{
  "n_layer": 8,
  "d_model": 224,
  "n_experts": 64,
  "experts_per_token": 4,
  "d_expert": 96,
  "d_shared_expert": 0,
  "activation": "gelu",
  "moe_layers": [0, 1, 2, 3, 4, 5, 6, 7],
  "router_score": "softmax",
  "normalize_top_k": false,
  "routed_scale": 1.0,
  "balance_loss": 0.0129,
  "balance_bias": false,
  "router_noise": 0.3,
  "router_logit_norm": 1.5,
  "init_std_router": 0.0237,
  "lr_router": 0.000386,
  "vocab_size": 8192,
  "norm": "rmsnorm",
  "norm_eps": 1e-06,
  "tie_embeddings": true,
  "optimizer": "soap_variant",
  "lr": 0.00966,
  "batch_tokens": 131072,
  "seq_len": 512,
  "train_tokens": 508100000,
  "steps": 3877,
  "dataset": "wikipedia_en"
}
Below are experts of layer 3 (counted from 0) of a mixture-of-experts language model. Rows are named router (the router's row for the expert), up (a neuron's input weights, with its number), down (a neuron's output weights, with its number) and show model dimensions 0-223. Each number is 128 + 32 x the weight over its row's rms, rounded and kept within 0 to 255.
After each expert's rows: a language model's description of what the expert responds to; "comes before" lists some tokens at least twice as common just after its tokens as in all text. This comes from a sample of Wikipedia text that the model never trained on. Tokens count by the router's weight.

# expert 11
router [136 108 104 137 157 110 141  92 156 130 122 106  77 171 130 177 159 161  54 110 128 111 107 163 147 144  79 132 154 140  82  86  87 134 155 152 119 124 119  70 132 203 118 156 144 172  90 144 106 178 128  96 124 116 114 100 131 130 161 161 111  86 142 114 110 209 160 135 146 127 112 196 138 116 173 156 153 173 137 147 144 133 121 192 149  78 136 159 128 180 154 120 126  66 124 176 126 111 186 167 149 160 118  72  79 149 125 108 109 111 187 128 111 131 111 110 179 128 180 147  75  36 107 117  96 162  87 161 140  88 118 134 117 128 140  92  89 159 143 148 153 103  98 143  89  99 107 124 146 118 182 125 138 145 135  90 179 120 145 153 124 115 126 134 144 202  97  88  90  70 107 136 110 167 187 139 134  98 151  95 174 135 106 125 157 111 157  78 101 144 152 104 143 101 142 132  86  92 101 130 132 133 169  78 136 101 105  60 116  31 159 192 119  92 117 118 165 104 115 112 132 219  98 111]
up0 [ 88 127 141 163 115 116 109 122 117 118 124 106 185 143 164  98 170 141 142 139 124 182 136 185 145  93 151 106 139 155 107 118 113  98 153 101  77  87 149 100  91 119 150  87 162 135 167 119  75 143  86 209 108 142 108 104  70 112 157 163  67  75 123 130  99 125 166 164 203 132 202  47 114  65 118 159  79 139 140 146 144  75 114 162 122  98 149 112  81 102 110  86 140 126 115 163 135 141 149  94 125 129 145 102 160  90 159 167 171 106 111 145 137 134 129  42 166 135  76 123 109 130 102 116 152 143 112 150 139 151  74  50 175 125  92 139  64 129 108  75 166  99  61 141 146 184 109 130  78  98 162 142 128 165 128 125 133 150 102  79 122 108 110 177 153 134 153 177  96 187 129 159  99 162 160  93  75 150 173  96 143 133 137 108 130 132 145 127 124 118 168 125  97 141  96 135 104  98 142  78 160  63 183 177 166 110 116  97 145  70 119 132 120 125 112 167 108 126 135 161 112 198 111 155]
down0 [158 101 109 144 177 152 213 114 164 120 139 109 149 116 101  92 128 107 160 118 100 112 188 155  89 123 167 142 136 127  87 163 163 108 145 129 122 150  81 121 157 155 115 108 125 197 123  75 173 128 166 117 110  96 162 212 126 116  85  81 147 161 182 179 101 140  93 118 165 146 120 132 134 152 154 116 135  62 135 103  71 154 145  79 165 106 100  54 130 144 157 122 130 148 142 136 134 132  89 197 152 117 114 116 136 141  99  82 117 148 143 137 103  88 178 137  54 144 150 110 182 151 136 148 169 136 111 130 151  94 154  81 128 138 139 105 181 150 117 210 118 141 117  99 151 130 177 117 162 124  75 111 123 119 154 156 143  89 132 165 150 150 159 103 102  77 150 138 164 101 147 139 108  54 104 123 142 106 150 190 131 159 133 139  80 147  75 114 162 125  91 110 177 182 108 144  93 145  78 170 109 191  59 131 156 191 160 140 176  96  73  67 156 149 174  99 107 162 117 167 123  99 146 149]
What it handles: Unspaced pipe characters in markdown table separator rows and at line starts, plus and in black-and-white, N in coordinates, and CJK/accented byte pieces.
comes before: "-", "\n", "  ", "|", "/", " Party"

# expert 17
router [116 175 121 122 157  79  82 110 162 110 163  70  83 149 109  69 117 122 134 166 121 121  79  77 119 127 108 124 164 107 101 150  95 179 108 137 112 144 161 114 164  72 168 106 114 125 131 132 117 117 140 114 139 130 169  87 132 139  81 103 136  75 143 138  53 144 100 129 150 162  63 109 126 139 141 178 121 158 152 192 125 160  90 151  41 183 113 125 137 180 159 174 164 124 157 163 146 154 175 180 166 125 121 133 158 113 180 138 131  97 165 138 209 116  72 152 112 111 167 126 148 151 202 126 116 143 139 152 124  73  84 181 144 148 110 158 136 132  93 153  55  98 100 145 193 131 114 170  80 138 130 134 103 114 139 176 129 113  65 118 141 131 176 140  79 149 114  95 159 108 124 160 151 142 146 103 161 144  85 144 149 159 160  57  64 153 175 148  68 134 111 124  85 157 130 144 151 128  94 132 138 125 103 120  79 146 124  45 145 163 123 147 133 108 178 102 104 109  66 131 123  83  85 133]
up2 [199  54 146 155 129 115  95 165 179  39 145 118  92  95  73 123 156 129 166  92 136 137 109 119  78 105  99 172 138 119 144 122  92 119 118  92 171 143 116 117 148 147  94 109  76 164 156 130 157 134 120 105 105 128 163 151 136  93 153 166 153 135 140 123 200 124 171 172  58 129  99 142 111 123 154 140 164 149 107 152  69 129 101 149  80 110 186 104 129 144 129  86 158 106 122 139  96 127 156  89 106 156 167 165 203  96 108 186  45 150 113 127 129 131 125 118 101  76 176 162 128 111 170  37 154 116 162 138 157 137 147 180 164 109 125  90 132 128 112 129  61 143  79 117 104 107 152  73 156 138 118 169 230 138  92 121 133 103  96 133 127 109 136  99  98 136 161  83 120 104  47 146  46 148 143 115  91 125 169  92 119 131 111 188  80 103  85 179 136 144 131 165 130  99 166 131 125 148 127 180 133  93 116 120 154 141 148 149 151 165 126 169  86 158 115 133 105 133 131 139 111 140 117 145]
down2 [168 143 142 152 101 107  69 115 137 103 141 140 151 148 118 128 186 152  82 117 175 158  87  89 100 110 112 125 140 110 131 208 108 121 167 107 169 129 147 137 168 129  94 131  77 110 125 110 104 172 141 163 147 138 117 163  95  67  96 150 162 176 127  77 123  54 126 140  91 119 121 105 156 136 165 144 104 107 178 152  94 159 122 171 133 153 122  77 126  93 159 118 158 150 175  94  84 178  98  59 125 115  88 119 149  80 122 120  66 143 136 159 148 144 138 129 150 154  92  72 155  36 179  67 111 136 176 122 129  78 139  94 141  67  98 130 160  91 135  90 125 120 113  99  87 132 100 129 115 106 100 157 192 132 126 113 155 105 129 176  83  91 185 127  80 104 134 139 103 150 124  81 130 158 168 115  41 111 166  90 120 114 110 152 116 121 117 111 173 127 114 136 116  86 187 187 120 128  88 171 169 141 107 160 101 129 197 171 138 119  77  83 125 113 122 133 111  46 119  56 119 105 137 113]
What it handles: Space-preceded pipe separating table cells after names, scores or titles, plus semicolons and other punctuation separating list entries.
comes before: "\n", "  ", " 1", " 3", " 2", " 4"

# expert 52
router [171  82 145 114  99 139  42 182  94 137 106 150 155  98 165 102 124 159 101 135 137 103  92 153 156 153 104 103 150 139 112 139 104 136  85 185 155 133  68 156 180 139 153 191 138 128  94 142  48 180 162  62 176 182 108  92 116 132 152 116 184 106 121  77  55 125 135 118 136 110 119 155  19  60 161 109 127 115  89  84 146 165 144 148 122 124 153 144 131 143 155  88 113 121  80 161 160 117 127 134  88  96 188 103 123 132 159 122  91 152 155 114 188 147 136 151 123 110 129  63 148 123 108 111 188 161 131 107 122  83  65 173 153 104 150 138 125 127 139 120 114 139 130  83 136 147  72  79  92 112  90  74  99  97 105 139 123 156 131 121  94  94 153 151 171  84 124 151 164  95  69  84 102 173 100 173  97 133 109 143 124  51 131 130 136 122 103 128  77 127  86 103  71 171 109 130 151 115 138 123 107 123 128 139 197 148 104 126 129  97  82 147 143  73  83 168 112 107 130 116 119 132 144 140]
up3 [139 141 167 105 104 116 108 122 142 140 139 115  92 106  53  79 140 136 117  91  77  54 139 140 152 113 150 170 157 122  71 113 167  88 153 123 126 137 114 104 129 128 126  69 164  87 173  95  65 127  95 179 145 150 126 154  86 110 147 137 112 117 121  93 105 105  99 100 203  59 182 121 132 169  53 147 116 116 111 165 111  82 133 140  99 176  70  81 152 143 149 101 155 156 161 139  90 144 143 134 100  58 107  88  63 153 106 111  78 127 133 117 153 151 121 105 175 116 172 105 107 131 142 184  81 186  90 129 117 132 122  38 164 146 142 159 165 122 136 142 135 132 100 106  93 142 164 125 156 153 132 134 119  90 100  50 127 156 135 113  95 156 128 105 143 122  81 161 115  92 145 128  84 155 131  99 152 163  70 124 116 131 183  89 162  78 145  97  96 128 125 134  97 133 127 124  59  59 145 131 103 105  65 109  68 141 124  98 141 125 135  86 103 121 186 153 148  86 119  72 132  87 173  87]
down3 [110 109  50 133 129 168 113 134 128  80  88 190 133 126 128 164  92 154 126 163 131 168 119 140  81  98 114 130 129 109 140 176  87 155 137 114 133  94 116 191  82 153 167 163 123 144 147  84 146 103 162 114 142  76 107  66 134 123  84 128 105 137  57 195 143 161 143 146 179 154 107 194 107 107 154 154 144 141 169 174 115 164 137 117  62 110 104 163  87 104 106 177 190 112 150 118 166  96 111  97 135 126 167 141 167 102  85 101 149 126 204 149 135 132 148 170 135  45 177 129 154 139 130 103 155 116 187 144  80 111 145 167  94 116 141  95 103  86 144 105 129 144 187 167 133  95 132 192 104 132 129 130 136 162 143 166 162 102 161 169 160 121 145 136 117 155 110 106 158 124 153  85 147 145 123 131 145  73  95 168 151 122 124 129 135 169  96 100 200 114 201 163 164 137  88 147 136 201  61 114 128 132 193 149 173 108  96 148 104  79 117 137  96 120 168 162  65 143 117 172 101 119 125 121]
What it handles: Location and time prepositions in, at, on, during, from, and the article the after them, especially born in Vienna, died in 1999.
comes before: " the", " a", " 18", " his", " United", " New"

# expert 8
router [ 98 129 117 128 155 165 128 143 103 199 159 145  62  91 141 171 118 186 122 103 113  91 113 143 122 108 108 138 185 103  99 137 122 120 148 156 146 110 174 163  73  92 118 108 116 147 151 137 112 143  84 169 210 111 136 125 175 146 125 113 187 133 121 103 115 141 143 132 164 178 184 110 161 148 163  97 112 158 158 183 113  84 110 127 120 125 160 112  73 125 166 127  95 105  83 108 103 132 109  98 161  85 117  83 141 147 113 145 109 214 103 124  68  68 127 143 137 134  95 162 189 131 107 155 157 134 112 115 148  64 112 112 130 154 144 150 120 129 166 136  47 128 102 102  80 182 168 110  93 137 117 118 105  97  58  76 180 128 139 150 107 187 190 158 126 187 109 135 138 142 133 100 142 139 190 119 165 154  60 118 105 128 121  61 111  54 138  90 139 123 115  90  89 150 106  91  30 113 118 127 182  67 127 137 121 100 141 150 147 115  92  95 181  88 174 139 146 135 121 148 118 146 134 129]
up0 [186 139 178 130 182 161 154 145 161 136 187  96 150 119 151 155 158 114 141 111 107 114  52 205 126 122 154 181 149 126 150 133 111  88  99  69 178 122 125 157 119 163 134  87 159 151 132  77 147 142  79 156 111 128 123 115 109 138 163 100 143 159 168 119  93 139 123 175 145 104  95 165 125 137 139 140  69 170 101  59  96 139 124 156 148 158 167 113  75 112 149  83  50 148 129 186 118 138 132 212 129 174 121 148  89 129 120 158  68 136 107 154 150  73 115 127 174 102  98 105 123  82  87 114 106  82  78 111  72 157 107  90 141 103 121 121  46 168  80 130  98  98  62 167  87 127 198 142 122  82 131 160 153 106 124 129 118 144 104  66 171 144 146  70 147 124 153 120  72 145 105 120 135 101  90 181 155 181 120  98 177 121 115 129 134 167  93 161 128 110 108  89  99 107 120 143 107 111 177 163 170 132  82 186 101  92 151 124 165 143 121 102 147 154 129 158 158 149 124 138 118 159 138 148]
down0 [143 140  89 107  95  74 150 145 102 138  93 127 174 163 163 115  53 146 122 120  73 138 143 106 111 114 179 102  95 126  97 143 173 163 161 121 101 122 155 153 183 105 162 158 119  87 163 164 146 152 181  89 146  85 120 151 229  93  69 124 145 127  89 117 159 107  80 122 143 120 128  95 133 106 103 120 150  86 103 149 103 104 157 111 121 143 138 157 166 212 151 154 159 108 103  93 153 149 164 115 175 150 127  97 147 161 100 130 128 145 120 110 131 201 121 116 152 154  93 135 109 178 161 117 101 150 154 136  88 139 141 123 155 129  91 144 184  94  91 149  91 112 130 100 109  44  93 136  55 135 116 106 198 133 169 162 192  98 124 144 145 130  77 143 133  64 124 142 184  99 143 166 114 141 165 157 116  86 137 179 151 104 108 147 149 140 181  23 156 108 135 179  96 138 111 136 128 192 142 166 123 123 121 147 166 111 204 142  91 109 153 142 122 176 172 116 123  85 147 136 125 139 178  99]
What it handles: Double line breaks ending infobox lines or list blocks before headings, plus noun-ending pieces like -ion, -ure, -ript and World, years.
comes before: "=", "ion", " also", " War", " of", " Cup"

# expert 49
router [ 47  71  66 151  99 119 197  93 152 118 131 127 117 112 117 165 110 129  82 147 133 132  87 101 145 184 180 137 152 100 154 138 169  90 173 145 104 101 153 110 109 169 161  83 165 179 133 117 137  79 133 108 180  79  83 182 167 121 174 215 101 130 144 162 170 164 116 159 130 155 103  94 101  87 157  46 103  61 143 181  97 171 123 146 158  91 160 124 141 122 151  77 103 118 100  76 145  90 170  96  89 130 162 128 101 135 138 171 159 141 158  83 142 163 103 125 146 115 140 122 119 137 117 101 123  62 155 155 117 139 112 110 140 177 109 123 183 181  67 112 145 122 215 126 130 131 130  97 147 167 144 130 147 199 133 109 139 142 135 142 116 161 106  64 122 120 118 145 173 101 126 167 139 132 111 176 136 130 125 145  77  95 154 118 172 148 105 124  71 132 150  67 100 141 152 146 151 129 142 134  98 119 134 100 117 107 119 134 141 129 163 107  73 100  97  88  50 110 162  68 127  98 107 163]
up1 [156 145 186 112 119 113  68 140  87 113  91 167 155 172 152 178  95 151 117 158 123 157 127 125 110 165 171 146 120 117 104 114 190 160 123 178 100  79  80 196 127 108 135 102 138 121 151 149 151 152 103 135 142  55 169  43 184 111 153  86 114 120 125 117 131 124 189 143 106 143 126 181 128  72 113 166 147 129 202 165  89 120 113 152 135 149 100 126 138 125 151  94 127 166 170 114 141  83 115 202 129 160 131 127 137 152 106 105 110 169  50  64 131 136 146 159 165 124 118 133  84 111 174  93  94 122 128 124  69 133 131 168 155 163  96  94 191 174 137 110  96 182  86 149 154 126 173 184 150 198  88 114  61 127 134 153 120 158 193 132 149 141 115 133 181 187 156 185 179 139 116 142 101 157 116  77 162 106 143 149  95 151 146 156 170 120 109 117 154  94 152 150 150 125 123 138 152 161 105  93 168 133 104 118  92 125 114 103 115 120 142  91 113  82 155 149 191  48 137 129 143 146 136 145]
down1 [ 97 129 124 122 195 135 178 146  96 126 122  51  99  72 160 132 149 120 114  72 149 103  95 115 148  58 123 132 112  99 151 107 122 171  98 163 149 149 111 126 145 163  94 131 166 174 112  88 151 130 198 104 124 173 110 183  69 136 133 147 153 113 133 124 157 174 140 131 120  49  96 155 167 119 161 178  65 127  89 100 152 175 149  74 138 108 164  98  88 154 129 107 120 157  66 141 144 131 113 150 146 107 101 129  69  99 111  89 142  88 124 106 132 112 107 129 131 136 130 110 127 157 206  95 154 163 100 115 124 136  93 115  85  55 118 151  96  80 167 145 147 177 142 197 152 101 119  97 141  84 127  93 123 147 150 116 114  54 147 109 179 148 140 148 112 119 115 151   3  68 125 115 148 149 147 164  82 162 139 139 126  73 115 181 125 130 169 184  92 149  96 113 113 132  64 126  52 140 111 122 145 181 122 108  97 107  98 135 133 145 131 143 130 165 153  80 138 132 160 118 141  89 124 103]
What it handles: Line breaks ending table rows and infobox or list lines, such as after Genus: Alligator or a row's closing pipe.
comes before: "|", "-", " -", "The", "In", "On"

# expert 34
router [163 120 143 138 149 142 138  82 172 145 156 101 164  98 100 143  93 157  62 123 173 161 196 102 159 178 189 103 173  97 162 172 139  84  94 216 126 197  91  81 157 123 131 127 131 115 166 132 102  72 135 152 125 161 105 135 140 139  74 101 114 177 107 117 147 116 135 126 143 122  73 161  73 162 103 114 111 188 130 122  98 121  94 136 124 135  77 144 167 120  71 155  74 150 155 104 190 114  84 107 130 111 142 120 155 193  97 131 147 110 145 149  63 135 125 151 105  85 136 138 136  97 158 118 111 122 121  57  72  93  90 135 103 172 114  90 104  88 102  98 180 152 101  99 155 121 110  88  90 186 193 170 122 152 132  74 141 120 109 167 111 161 141 146 125  84 159 116  84 117 108  77 212 178 192 143 123 122 127 151  73  62 113 174 122  86 133 107 104 142 135 134 146 127 151 178 103  83 124 124 109 107 110 108 114 193 126 137 116 133 145 119 111 119 147 108 170  87  86  95 116 141 104 113]
up4 [189  76 133 139 151 167 132 121 136  60 185  63 139  68 183 143 141 105 162 139 120 106 122 181 147 156 148 148  85 101 148 178 124  55 144  55 164 152 103 195 183 142 124 141 124 134 121  97 193 106 129 210 155  91 150 125 149 156 125 109 146 116 125 150 128 148 210 108 140 106 175  64 158 130 149 123 104 113 159 113  96  81 116 135 142 122  87 162  97 138 143 143 139  91 102 167 115 168  82 114 137 132 121 105  62 134 116 155 133 136 116  99 110  98 103  90  37 147 150 101 135  92 107  74 142 161 116 100 158 109 143 158 145 151 157 107  99 125 183 188 143 147 165  87 129 162 153 101 103  74  75 111 184 148 120 161 134 115 162 102  78 132  77 104 133 132 117 149 121  93 129 124 117 115 113 118 129 165 106  96  77 161 121  61 122  97 166  49 147 171 159  90  88  62 113 130 161  66 135 190 148 160  95 114 164 126 139 121 103 117 133 128 162 135 105 126 133 162  99 122 134 135 168 137]
down4 [101  88 123  84 117  85 143 200 151 143 128 181 111 159 100 112 144 156  82 149 143 127 140  45 158 156 108 164 145 183 115  98 110 128  78 109  65 120 148  73 123 126 142  80 122  71 146 156 120 102 150  86 117  89 130 124 122 133 176 142 174  88 129 131 103 117 105 171 137 144  97 176 135  97 135 108 115 133  91  32  84  96 108 115  89 123 146 149 184  60 101 134 105 153  98  84  90 108 126 100 103 128 219 167 124  93 138  60 177 121 118  87 101 137 148 143 110 154 156 165 124 115 185 135 127 119 167 129 100 132 162  71  99 120 137 114  99 166 122  54 111  76 127 189 138 147  60 159 169 107 132 143  83 147 175 123 136 191 107 158 113 154 105 120 143 115 133 119 140 168  95 125 110 184 112 129 107 156 106  90 212 116 138 131 113 202 143 102  78 177 136 117 127 131 111 129  96 163 112 135 136 117  98 119 100 109  76 111 141 136 109 188 109  68 113 136 107 101  91 109 152 134  63 114]
What it handles: Word endings like -ed, -ted, -ting after verb stems (requested, deported), plus degree, minute and second marks in coordinates.
comes before: "|", "ed", " by", "N", "W", "ion"

# expert 0
router [144 116 121 149 151  79 163 109 128 117 110 102 118 137 172 145 147 113 154 151 129 107 116 150  95  99 198  90 196 164 138 116 106 164 151 116  60 157 114 164 172 160 122 123 107 114 111 167 110 103 183 173 131 132 150 107 109 130 181  70 130 109 154 190  86  90 111  88 155 161 103 146 122 103  62 122 132 114  99 140 147  88 133 119  94  87 132  80 111 104 118  84 171  91 137 156 188 135 164  99 121 125 124 192 139 126  59  92 147 200 142 137 132  50 135 131  83 165 182 135 107 117 132  87 135 144 113 197 125 202  79 108 147 171 123 135 148 206 121 159  35 110  87 109 107 148 181 138 140 107  88 124 115  86 139 148 152 106 169  96 144 115  95 106 145 151 160 150 142 170  73 132 140 173 100 107  89 113 155 145 106 110 102 126 166  99 141 119 150 104 122 137 178 160 161 134 110 179 187 103 142  81 148 161 114 149 135 104 106 170 134 125  91  99 115  59 162  94  86 196  83 120 149 115]
up4 [116 174 168 101 179 142 129 125 109 170 151 147 100 132  90 154  47  85 127 190 127  69 138 137 120 154 166 109 163 130 139  91 113 144 165 126 135 161 144 153  99 120 159  98  88 103 114 149 109 125 159 195  54 156  66 156  85 124 169  95 124 100 156 188 157 109 137 105 131 125 115 150 102 164 105  98 148 144 117 102 113 121  89 128 117 146 106 134  78 156  76 149  89 145 120  98 106 138  89  77 146  89 127 189  82  77 110 147 147 103 132 181 123 117 103 149  94 136 111 136 102 159 148  79 148 142  88 146 101  87 102  58 149 167 150 150 130 124 152 137 119 104 116 190 132 129 121 107  84 104 107  68 167  92  90 100  97 109 128 106 137 144  65 106 138 202 158 127  92 183  42 139  86 148  94  83 132 121 176 114  93 142  97 167  85  89 162  94  94 101  92 107  98 157 155  84 124 140 150  61 172 148 113 116  86 120  61 141 163 113 153  89 137  98 140 146  84 145 174 166  98  83 164  81]
down4 [ 99 111 164 150 130  99 159 127 193 150 146 110 192  98  75 126 149 173  49 125 135 157  94 122  94  99 148 141  70 175 171 155 167 131  71 134 146 123 121 125 140 132 153 137 146 143  97 166 134 142  82 117 152 132 129 137 135 150 115 113 119 136 105 101  95  98 129 137  99 198  92 136 165 120 131 184 128  95 159 199 119  91 204  91 197 115 127 104 206 131 145 110 104 146 137 155 115 189 183 126 123 183 182 116 180 195 170 155 101 155 113 128 149 181 140 189 189  91  90 119 138  69 128 176 166 171 202 170 138 145 141 168 123 106 142 166  76 154 105 120 136  75  81 138 133 100 187 139 148 140 143 122  99 177 126 149 201 120 153 108 135 164 122 107 118  92 145 155 142 107 135 148 132 136 126 129 129 123 130  49 161 171 106 145  83 155 158 120 141  72 102 181 169 165 125  95 116 150 130 132 123 149 192  89 164 113 108 150  96 150 129 105 139 137 109 102 110 144 151 163 149 174 109 164]
What it handles: Pipe separators and party or candidate words in election result tables, such as Republican hold, Democratic, INC, Total votes.
comes before: "  ", " |", ".", "\n", " −", " Candidate"

# expert 60
router [136 124 137 117 103 164 134  80 155 123 131 113 111 103  93  84 107 128 132 137 134 147 149  91 166 110 101 125 112 157 120  70 144 103 101  94 131  89 150 101 139 142 150  57 141 137 143 140 129 129 141  88  84 136 113 129 118 139 161  89  83 162 154 171 163 144  99  95 108  93 138  77  87  95 104  96 145 123 125 159  78 129 139 111 156 123 125  67 101 152 148  55 109 140  59  84 126 160 121  92  89  84 171 146 139 116 188  76  96 178 134 109 164  69 156 162 168 140 133 221  87 107 114 110 124  43 124  81  79 121 113 204 149 148  87  92 144 111 172 127 139 124 104 148  51  99 137  99 152  88 135  98 125  98 180 122 164  90 107 109 136 175  85 129 135 153  90 118 154 141 173 165 121 161 112 109 101 126 193 140 107 160 149 185 163 145  55  70 170  79 117 163 102 100 140 137  82 149 106 124  88 106  68 117 152 177 142 152 157  89  75 135 111 111 104 112 176  91 108 162  98 151 174  99]
up1 [149 120 128 111 105 116 159  60 183  84 169 149 137 121 149 158 114 109 124 112  68 210 125 133 155 190 161  91 134 104 125 166 138 139 126 164  99 108  99 134  96 161 128 154 121 161 114 145 161 110 122  91 124 149 158 131 178  97 170 103 120  93  96 208 199 130 127  75  81 188  96 153 169  83 141 151  96 160 151  86  94 167 189 155 147  83 121 135 114 166 117  95  86 103  65  91 167 108 116 145 117 146 134 181 202 142  85 146 167 104 202 108 118  93 153 144 137 107 101 138 134  87 142 154 139 143  76  85  95 171 151 139 111 180 106  58 105 132 168  95 114 170  96  95 131 156 148 110  95 125  87 157 174 116 176 136 115 106 158 132 109 138 102  93 156 134 117 131 148 156 124 137 156 149 121 127 155  78 106 152  89  95 128 145 100 107 106 124 130 153 121  73 131  72 112 113 185 131 177 142 219 128 131 113 205 137 187  64 130 151 106 138 108  96 168 149 134 135 108 162 131 105  91  93]
down1 [135 179 155 156 127  65  86 155  75 105 109 167  98  97  32 110 150 133 137 116 156  86 127 202 137 140  95 148 134  78 162 158 155 114 146 117 216 160  89 115  99 115 179 135 125 128 180  99 168 129 136 121 145  78 110 137  60 127 107 156 170 162 169  49 147 123 111 174 160 129 188 145 143 139 152 120 138 129 142 102 116 113 114 114 210 160 114 151  61  95 189  85 161 134 133 122 110 171  99  86 121 118 113  67  89 107 107 101 114 140  89 116 100  73 129 112 135 185 108  80  91 171  85  86 106 118 180 138 137 113 106 129 127 152 174 173  89 103 116 146 100  98 124 187 160 150  95 148 117 143  69 132 122 160 140  97 121 158 132 104 169 137 193  98 156 121 161 179 157 127 107 134 137 129 184 149 145 112 146 137 166 150 142 132 162 144 165 139 106 101 106 129 125 195  99 164 132 138 102  83  65 116 154 176 156 181 101 126 124 105 103  99 131 165 146 184 141 137 113 113 121 129 191 150]
What it handles: Small standalone numbers in tables, scores, statistics and model names, such as 4–8, CSS 2.1, Eurasiasat 1, 9.0 billion.
comes before: " |", ".", "–", ",", ";", ":"

# expert 13
router [153 106 121 167 149 149  90 117 163 106 165 111 140 182  53  85  67 112  67 152  71 180 111 101 105 126 132 123 166 146 186 181 158 164 153 129  73 120  84  48 113 142 115 112  87 125 107 135 117 132 157 123 129 102 146 137 148 149 124 130 168 124 128 110 138 103 142  89 115 151 114  53 117  73  50  82 112 157  92 170 127 158  99 118  93  85 145 132 125 149 145 150 156 192  83  90 134  99  82 109 117  84 161 115  93  92 185 118 134 118 166 102 148  83 102 130 165 175 152 139 112  98 100  75 162  80 163 100  99 128 194 105 205 169 109  77  62 145 124 119 139 147 111 153  66 154  75 125 170  78 114 153 137 104 141 130 149 152  92 102 131 121  95 173 119  83 105 108 104 113 155 140  71  76 103 124  86 168 115 126 142 134 134 138 141 155 101 127 169  95 138 164 148 110 181 141  89 125  75 188 126 119 134 140 116 139 111 112 126 157 180 182 127  71 136 147 152 117 145 131  58 105 142 100]
up1 [140 117 131  59 143 113 140 122 101 139  86 134 190 145 123  79  84 101 152  97 181 187 126 110 130 112 139 126 164 135 150 156 148 130 121 166  98 139 191 129  83  99 112 176 132 162  53 167 146  87 141  55 117 156 147 142 160 117 140 131 211  64  83 182 117 178 147 122 166 154 116 159 167 120 128  77  94 146  50 121 127 118 131 126 121 134  65  90 140 117  98 142 104  76 134 181  65 128 102 190 176 142  83 120 133 130 106 167 148 154 145 133 117 174 117 128  88 167 164 160 119 102 169 155 159  89 120 168 157 147 160 161 113 137 166  92 130 101 122 120  75 158 159 173 159 109 115  88 131 143 196 165 106  71 115 124 189 142 140 189  91 107 143 129 155 122 123 162 113 148 160 124 159 174 161 107  76 118  91 118 174  79 103 111 144 156 106 146 122 183 144 162 173 103 105 126 162 157 112 166 149 132 149 127 174 136 127 130  93 180 112 172 110 179 202 150  96  89 114 127  99 145 116 157]
down1 [ 71 144 182 109 141 111 138 147 125 155 110 156 185 173 122 190  95 161 108 213 175  90 101 122 160  90  94 156 125 101 135 120 141  95 145 101 149  53 131 200 159 140 103 120 109  93 170 128 124 188  58 188 193 102 145 112 106 195 126 172 143 141 191 105 174 154 174 170  69 153 106 145 163 104 133 170 132 133 153 128 115 141 171  80 161 107 101 121  74 114 163 144 168 163 139  95 141 174  82  76  92 171 140 160 115 115 118 181 173 164 142 119 112 122 128 125 147 151 107  63 128 117 124 136 132 152 104 122 154 130 127  98 158 101 101 151 119 140 169 132 119 166 131 137 171 131 148 139 164 143  99 140  75 150 196  97 102 161 124 143 114 145 161 124 130 154 119 144 114  78  99 141 143  97 187 152 160 167 127 109 133 107  71 180 174  97 170 215 140  66 134 165 139 159 137 132 116  76 137 159 124 110  95 122  93 133  99 180 109  74 111  81 153 126  86 134 112 121 127 129 138  63 115 125]
What it handles: Digit pieces in numbers, mostly years and ranges like 1824–1825, 1644, and tabular scores, dates and figures.
comes before: " |", ".", ")", ",", "–", "%"